config = dict(
    num_hidden_layers=14,
    hidden_size=224,
    balance_loss=0.0144,
    rope_fraction=1.0,
    parallel_block=False,
    init_std_up=0.0334,
    lr_head=0.0189,
    max_seq_len=256,
)
Below are experts of layer 2 (counted from 0) of a mixture-of-experts language model. Rows are named router (the router's row for the expert), down (a neuron's output weights, with its number) and show model dimensions 0-223. Each number is 500 + 25 x the weight over its row's rms, rounded and kept within 0 to 999. Numbers have three digits each.
After each expert's rows: a language model's description of what the expert responds to. This comes from a sample of Wikipedia text that the model never trained on.

# expert 13
router:457486493493500507526537502496495459448494500474513523513479476480509497474497517546495502531444465509465528480496484541503473456483493481476523518489477482518527521488469510491460529497488466448540537505544507496506501501425518522510502492505557503503493493534499477493511480528496500492506503489498539498489488519495521474497494470481466484511496491561498546539525517489569485489506518494494548516494540491506531505485507495482494539500512517500509494503531505544457448511532518480518530489466498509512473493525491514515529442459513463518512500530488516464499513510496450524495513460473518551502450552516495444522466445506508515474524495526501496481486471506490470527537
down2:469494496498481500487469488455576491515509473561465476474521456514497509503511505527504509502504485500483484480483456514532540527519517507521530478496516518494483531525502486523520505479497535487504489438540509512489496441462487514503502494497503493503509516495471508473515513490447479477475456463460524460452504523471520545489478535496509558459464498533506464433446519486466513466553494491493479516490467525466494514457498491446487542479515525496474506489478490494516496479474546515493457518491487507501487491521510482486523521486483508487486497464522524537493526455467462496489514543472524500525507489556480502500542499527496477529506443517499497485477491494484506495494
What it handles: Short vowel or syllable pieces inside foreign proper names, especially Japanese, Slavic and Spanish ones, e.g. Mi-e, Ca-ta-marca, Kami-ński.

# expert 22
router:555526471522536476492520511503485503495513497486475488474490490449482512489546510505489487516533507471483471503485496543472515503424505475547483515477508500528524528499493495468475539529495470466477523512491458504442476494491533490543461538491473472506496483474499526461463541530526505516489532521439463470524491508474500506500474490539487537544494492502455518500520539532477470507476470498471486506511471529496470483489492515484494553479484505485517504470541518524505482505531524471494499511521516481496429490540522518531525501482505530501489462524536507483503531534467509518491493526470508504506519527480530510514502525493479560515537536533469458476498465461523503500503
down0:538512517501485474476576488461496476490517518455498504497475482499527503523505481504490485527469491476499484501446482519475503486510539527501495504482486472521542518494524524469501489507483541495486510504484507468481531457496543464506548522491568481495485472479515510521515515463479486496498487526522485476510496499515512475470478524508506495527483493476510473495539487524530557491489496536529510504526527480502512520496507463471484470494522503528498534500538523476496526540499546520515504479520495503505476456544557497510454507486512481503454462493527444506515578519478503502486487462500509506493541555516506507525520490504483547458462449547472489537531488529484548510517
What it handles: Consonant pieces inside rare names and words, such as tr in Shatrughna, Pyotr, patristic, plus single capitals like N, D, T.

# expert 39
router:500484495494515506510464555491487513499523506512466496472474541499480493521518532473535444536501535501476518493500518497518480519505527512513491508470493521461505500528510460479493507512512519505495499525476543552504500507507528521509505539493473475491483496462488541512543524501501490452479472470486503463518515494483525470511549566532521550537498529481460455486529554488537534527468512523488501485512494509513524481485513495515503527490508460514562481521473527506532462539464480511495505505531489468496530505540515518526506500438465497499498520478569521487464461505468471512531476560506526521476475484507475459487460527496514501514497473486514552518514472501470511507504
down0:500480507501487497493514450480532516489493504509490501480486489511464518472508456502530484509484488478495546518505491442489476557520500491506480538455509478486534542476523498467525445487555493461534526545485486479503528505491510507534474489482470462503495490500484546536483524517484476470530492491508481498534499539501491479471494522463569473531503548487414491487481497488477442504498482472503523479502467467504512530484511528465464481499495474502491518502528521479492477480499505560481512509549488561523520489454523478472469449526531516505497518498515530504511494500507495518497499504513476516481557489495512513525513548470501530489476499468501482495511516453519469497467
What it handles: Word starts in technical, mathematical, legal and catalog text, e.g. log, disc, Human in Humanist, MPC, 5-HT.

# expert 9
router:487503519509528492515488522508526463471488491534494504487475442488475498499469478506496467522510452491501533519492478490492493497472506551478437490490450446492528498481510493484529496499527473462518530476499522493532510532525498483494457507510507515536509465509534494493464465497475516455536505530577498531472490554488492491492498486478476511525502531502492486522519495537511535534519481512469523504524475503474497540499487491533479571467500512489553499547474519547506495490470521497548527503493475492535446498501474470504472500464502481519501524478513472480511468487485509524508483470518536559451461528497503542490526491497486506485534485475450485496517532485483494489541
down0:484527480472464474519452469476496490498487488483481508541480529507481540543495520498493501468490524461484495523506476502525470426455522556486482454510503518502509484506484536513536509497501479509501523487495502549487472502459526504508521491478475498514500507490539518464489483508489510506518541469492488501512521517490539501544486506453523441486503524534507492479480453511522511464504490495510558536535504480521512471525504494523483549521505510498544459494498512522521510528528491512572511475510470506496454501491482486473489526498497462536515530504481490492509477503466488493519471489446476466529473483508510461503523477493504514486549504549480527459477527525560559498530
What it handles: Table pipe separators, commas, and syllable pieces inside foreign names and words, plus Japanese UTF-8 byte pieces, e.g. gra, do, per.

# expert 36
router:482498573526499492503516512515510521505512489511498497504443494543493474482503498513480499563455517503480564554513541518505479481454492504475527510494441506477498485488530521493518511509529489469453509441498499512519526474512494499565471499508474489515539480447489492515518482463487491512472527482534520443504469477509501516496469525520527510478507510509486481486495510441496478524515464510515507560504469498479516516501517527517451506504515493529525464484459508471490504490500486530517494493512498478510493467505514491501494508409467496527469482538514536494474459444557479488496491508498467537518489492561492516510496479505493512503515506517510485517505503478525517488548
down0:470487528533478487433529478526519510483490458564486493526460469504477503531515538480504501500481511515521521539481500442538474490471544484491521482500499482456490489489492502486512453536496474511483516578480501475517476515509477507490462514470477522519521520474509488509505528411469529523504478472519480515505472505502525485482494546484498498520522493505485500509468529515517529536493497529510476563486448473440504487524491519497518487493476476517488492473509505503477486483480536476504502447501532488487464491491537495521518495489480486536518486492487490483505530495591501506495523491512452488445507465484501509542500509471478521501465517486483493484516518497530529496486
What it handles: Geographic and national adjectives or names in music and sports contexts, notably UK in chart and tour mentions, Western, Jersey.

# expert 47
router:518479487492482520492501504492501502490483478504488528481515526434492496469462499509511484481482509498471460417491530530472505497553515499470488534482463472493489514436535477545485500461505491482497500500504516489495504492495501489530493533510525505478485486473470504483488479520508460516514514523525476466497452526537528506465489517479479512555477505525490499531488493496493512511509511502519481450500502579482509500497528480512490513506503486532516482528528446527514472480462511539443517494469523527505515490503469491489545492507460475523516522519540485530466468473483499496556566525481497462447455512487490514538533508491459488497488539470518514521516453460471495500503
down1:520482484519485488498544509476504487478460499504510548500513510500534453481494513479505533479495483485511478504529466487475486497457497477531515534481525519491490463492473506540482494505530521517496522452532514490480500467458505490490527496521564548542476470489521553526507477560479568520461518538499564495512512485550451470490481463506515495524479490498518495456528500473542482487484469505519523513456495488488448491508515516504472497493498467500472509510538469492510511466480489500497491532499479486520473514490504495523523510509459526514511505485493470449477572488508516465480501521499501495528443459504452511512498493463515484514454516516473534482487505460495489477463
What it handles: Middle syllable pieces of uncommon words and names, especially in species articles, such as amp-hibian, candelab-rum, Per, Cur-tis, egg-s.

# expert 8
router:488459478508509505477543491493465544505523475507475502495483493533521501477509520458508515497507478501497532541511536520517513456503509519511523541473486524541544519478524496507480525520479491476502498509447537460497490454506520525531492506478470506490517490524484518478555506503505518499447526458530474488534497512521523494472514489463546520478518549506482536524534467529502500462490482477525487484474469488484506492499531477500462499495565499484523506508468486481487501499441501464525486505516523455507505473499480517528524502487487501478504462519538487521539484514539516513510530548511515473471414523524435502469506534515524540501500471487491520504495486506472428491493
down0:517494508459515498457468528484474510482532494506552519465490513502493554501492483517459507514505517517500478477533545546527508497513523505494487541491504473495561462503464520541469547523499498462467531475461531537500470479475531522520503519503535475562526533541486530491475511488523486517477522513460480473471511472486498508491480474512492519520523504505507500485501539565519438485495475485457483515497452535480487479513498487527529452493480472468463459520486524469508479536478512442485463564483512493494476521467498475497471517510519472500495473504459501497489488504503513451470531527515510504484551501516500512498500499535470513464526510467514494501499502498509510477508
What it handles: En dashes and hyphens in year ranges and lists, apostrophes, slashes, degree signs, plus nouns like film, game, war, gold, silver.

# expert 28
router:491501531480500537496494520509486465523514499496506504469494517503447515484494519498549519501507489456508512451479510513463479483495489447462494477515532513482543503504516466510517529527537491522491458437467540469497459476522525499459507457533491506534511522491529457485471544497432520534531490488529480534484497503513508532503465468472476525503464489495495528479516529502482467471527475467504526490531476478443535557520537468468487485475512481491521505511544475505544503504451482499513460507473517486484523468549475524524495501501513466530461482464516483452504472510470513515508484484539464480520502506500503525512495456545494540488502508476515493481513483495523512494497
down0:517487471533547436559527505490495487494512549510476542463483519513510540518471522481493516505471499503508497516522525485523469475501566542527530540492492445514511509501507508498519484502485481493494494538509504494527520517459521511513512504422501473519524463474504497517485489444493484507540497519481527502539506498490474540468533493496517517501488502483493525518522535487472526553485542536515502475524511494507501528473517492494453521541531517521497446514506502493438492510478538527515527496510502453481488513478486482497527497510490501495503503531478521508455507492480486465578491562517494488483483532513497528526485528495507541512517520539508548501496497516489487546533
What it handles: Table pipe separators after numbers in results and election tables, closing parentheses ending asides, and copulas like was, is, were.

# expert 16
router:502503481514510514547489492506513524528462467531500471489537488451463500532505496554510466536474484499466522469491460495507478489459473495498526466528471520455509528517511514473493522530506502433479491516521543482511492494553514505488448513501466532483492514495525496468445446490497465509493509472495509532514509520519514496507456508545558527516465554480464502451543510513499515496532521498461503475514495537468528500476519512517528493512543494486481499498505467510516465496426530519508543511508495497485499466485520512489486504513500465496444508487543483471495515500457524510493497498471532486499502485517488466526454537520526492493505486449515500464502468464482491517501
down0:503505476541462533502497534491502519478484493498529488478489512538512476472505458497538487471513501466479505470461519507478529471485521520487476538490495460524502455526526508536520509496508504525546451452476488555462514497458494462493534531455533472522511485489487479501480526495528543481538465524504540511478543465515485531476488485503510515491536517486506520501493502516461497502447479474499472506488480493511514477468507552505475513517524488499485510506562531489507516507505445532493523525514466470520501448497566499507499505430507482497522504495511486492525536503510442524485488480518474527517511544516487512503537499480540532521535499515443471502486495506499478487459
What it handles: Subject pronouns opening a clause (he, she, we, they, I), "the", and table pipe separators and name starts in tables.

# expert 48
router:497479474469486497523477500479477490508456461473531511504479493503475527499529523509490512513449498513510500469505494532485488464510512477484445508519464525496477516470522480522551511486469484461528505508489526510522480499500482485508500469473488498463506483463498489489509440497479505534506512530528489547479508504552524517500488507492480483521547510532519493472472467508501511541541528453487514552507497496504542477534515483511505496485490530505536454515500486500474427469465480492475522491503464513516513495457485525451517464508516458517492550515494477485496483484478542475479487538449465523459491456505498472458532518529491491490544518478477476476513515496491502576551
down0:523524521496483499466475479525490528479510508528507452472513528488521507482550538486517582474502526515545507505449502523501474469480515502515491503529485488478491519492504517508480490488513470535478533511523497485502527471529533503491479548520504449495460518501524507440499531544488487510459488496493535497549507458539456526496439509483493522458468495520545430464519508524501506482512484482499509521494495530461543496506496516506513508489514477469525480502548526495510511480514499465472496478494527529473462491522538480520524524509481514535499512505508506510470486491461512489529489514518481516492494505505475524468536512505424504529558504492521489469454486545476489506470
What it handles: Final syllables of species and personal names in taxonomic lists, like -ina, -ana, -via, plus infobox labels Country and digits.

# expert 41
router:502481534509472474500504477498459508466536475494504488502534539444499480517486482537467484504484543518484519535536465553435483474485522465471535487500516490468516493496486492518526525507546525476516502495497493504501515460492529494498487462532507520450510501472487507501452502460494476493445545487484505497491503496500493476509493485503496495474505452543504494521507528513498510488534472491500510549479464501471486532496513493480500531515518524524551481536525452540519541490466459534490485559486502537487510445525524492499478555479489483494479504526501482533467471477503492502562481485491476507498501508488466514501480511512498537473562466477486502497510460481557532511514
down1:504552454530483482536488453486514529491504496499522497500497491531530497491464482456472527477459531491530505471524511477521517497491448500485444477503519480508508504450529471566524460476480503532488495448488506469521508539529493472506548488525474486480510522488507477509515491506499512491504471479489466484527464500461491497530449534480516474483516475517514512451490496495488508504493512551505473503493491459490546470518500482451510476485485480532500484493491548494491499484558503508489473559472481505518473484512487531518561527501488505460516497479537491527512475540508530477470448464520514511513507486505495512511473491487452504452509499461454462484496511489532532534487
What it handles: Second parts of names and titles, such as -ing after Learn or Well, York, City, United, Empire, Rangers, often in lists or tables.

# expert 31
router:511483506502488479507501484517518525464529493448482476442506519464469483485531494497493524565557504454501491506470488497504462514537486501485504491531517499562498537519482522500493523528526450513499458493532477498480518499462557495492518539514497494496509508509495499524510478495562515538519514517520523503491484465478496540519510468492533501499546564462522500479503509458500470486496513459501480499485510561446543514492509505471522542531461502476508449522494490509497446453475528461496496511504484504510508501543524465495502485483509500475509480539488471474447485493519504514503481534503483491492516536512518531454497498510503519503529473543466512479494507526459522541509
down0:505493497494473532490509538463478465519528512527476508518488456530512525554535510496496505493461486507504517445486528514461504499482513512502456472530487534470482487501509502521477495485526496529502525457534527524463509503485438534491454492511480513498483512514503463539512495503506524485477487526515482496499529507493453502540461484539503488480521520511474548525541487477493570466483492491491554503503524479462529509528488504485461509518473518530565521521491496474532459500527528499477448498517496476543489486525508500475475462539503504476573478481482515523500459455492500515477452502487509496495463522498495499514470506464446498467475489470490495480496485508514471463473
What it handles: Word-ending pieces, above all plural or verb -s, plus -y, -es, -st, -ers, e.g. Indians, roots, succeeds, Brothers.

# expert 63
router:532546492521494486530532530471521530472482452510465487492461482511503482499500521500486510549529501521481487534494513526511524535503519480519489526445450527495481508495454507492454567575503475483480469504533463460506464502493495482507462535524528495524502512477513506520448502520489501506498524491477446503523522539497480440464485520514518566516515471484508502511518488493519470520479516522469509496515467553456505519481517536510501531496520498478542458469460518485521473519488510471459454506507465482490530451481534497522489460512523481514492493548502520492510491517518515486509500484514494472545511529474503486512498490481481546485500491502472499534529487506512515525471
down0:503513538544560511502498493483487490474512474486481470524470498523483530515521526485549523508516533481482518511523510494499559544518473505530499473528468470489498448509554531501518490509512534470473501532464520502490453505476513450481537541523496517539471552436452490484490513458524512506499497483500464492457516493505476493484472511497468521495510520502571535516486503496499496476565477502486473461492505501531522470509524465536507503506522525497506495475458471485501467478553499499520483506521513507451531546502501470488513505513501538485535511541489502495487541466513504512473489475512491511514449484444526507488484536486487495484535531507493518505490536496475505476510
What it handles: Short capitalized abbreviations and digits in results and election tables, e.g. Ret in racing results, Dr, vote figures.

# expert 46
router:505494545522485497519506472539503470534511469487461483478499532508438495456496545541502511533492521515497521529476504509480496486487511503486507477512484495536541467481492472466475485528499477527525529459504522517479514518491471502498512464460509492496517483472509503528502488509488479500482502512498534464510469518533520473488527536500521467509485531468489466527492489498516483506497488532496527536519486454479520458532471543507494479484555462494507448543469498492531496477479495508450569498533533510500540502506509531526546548461435525529473523521521534478479462473512490481471504530515515539481503474517473499539514494512480495506542516567516474533476489482490476482494
down0:489532488504501556479559510499487512539504485521513513489453559490479494555503519520495554509481479485505493527462486519513504509481517525540485501527466492517505501526495513479495384477512517507511528499544525486487489501517485505484510471538520518486498492460505463498518493505498475526480488503486510468475484498515472470520509484443480520505460459506469492479523475527484476474471466478485532536475520502527518492506487517528514448527494493512511502521461545452541521536484450526475530454495505485505475506493504492479515509492489555493518546524505463522481492480511499486515559529540487480500482502516504537533508508481512494513549494475518487525470481486452487491524
What it handles: The, his, its, their after prepositions, and adjectives or endings like national, Olympic, American, -al, -ic, -ian before nouns.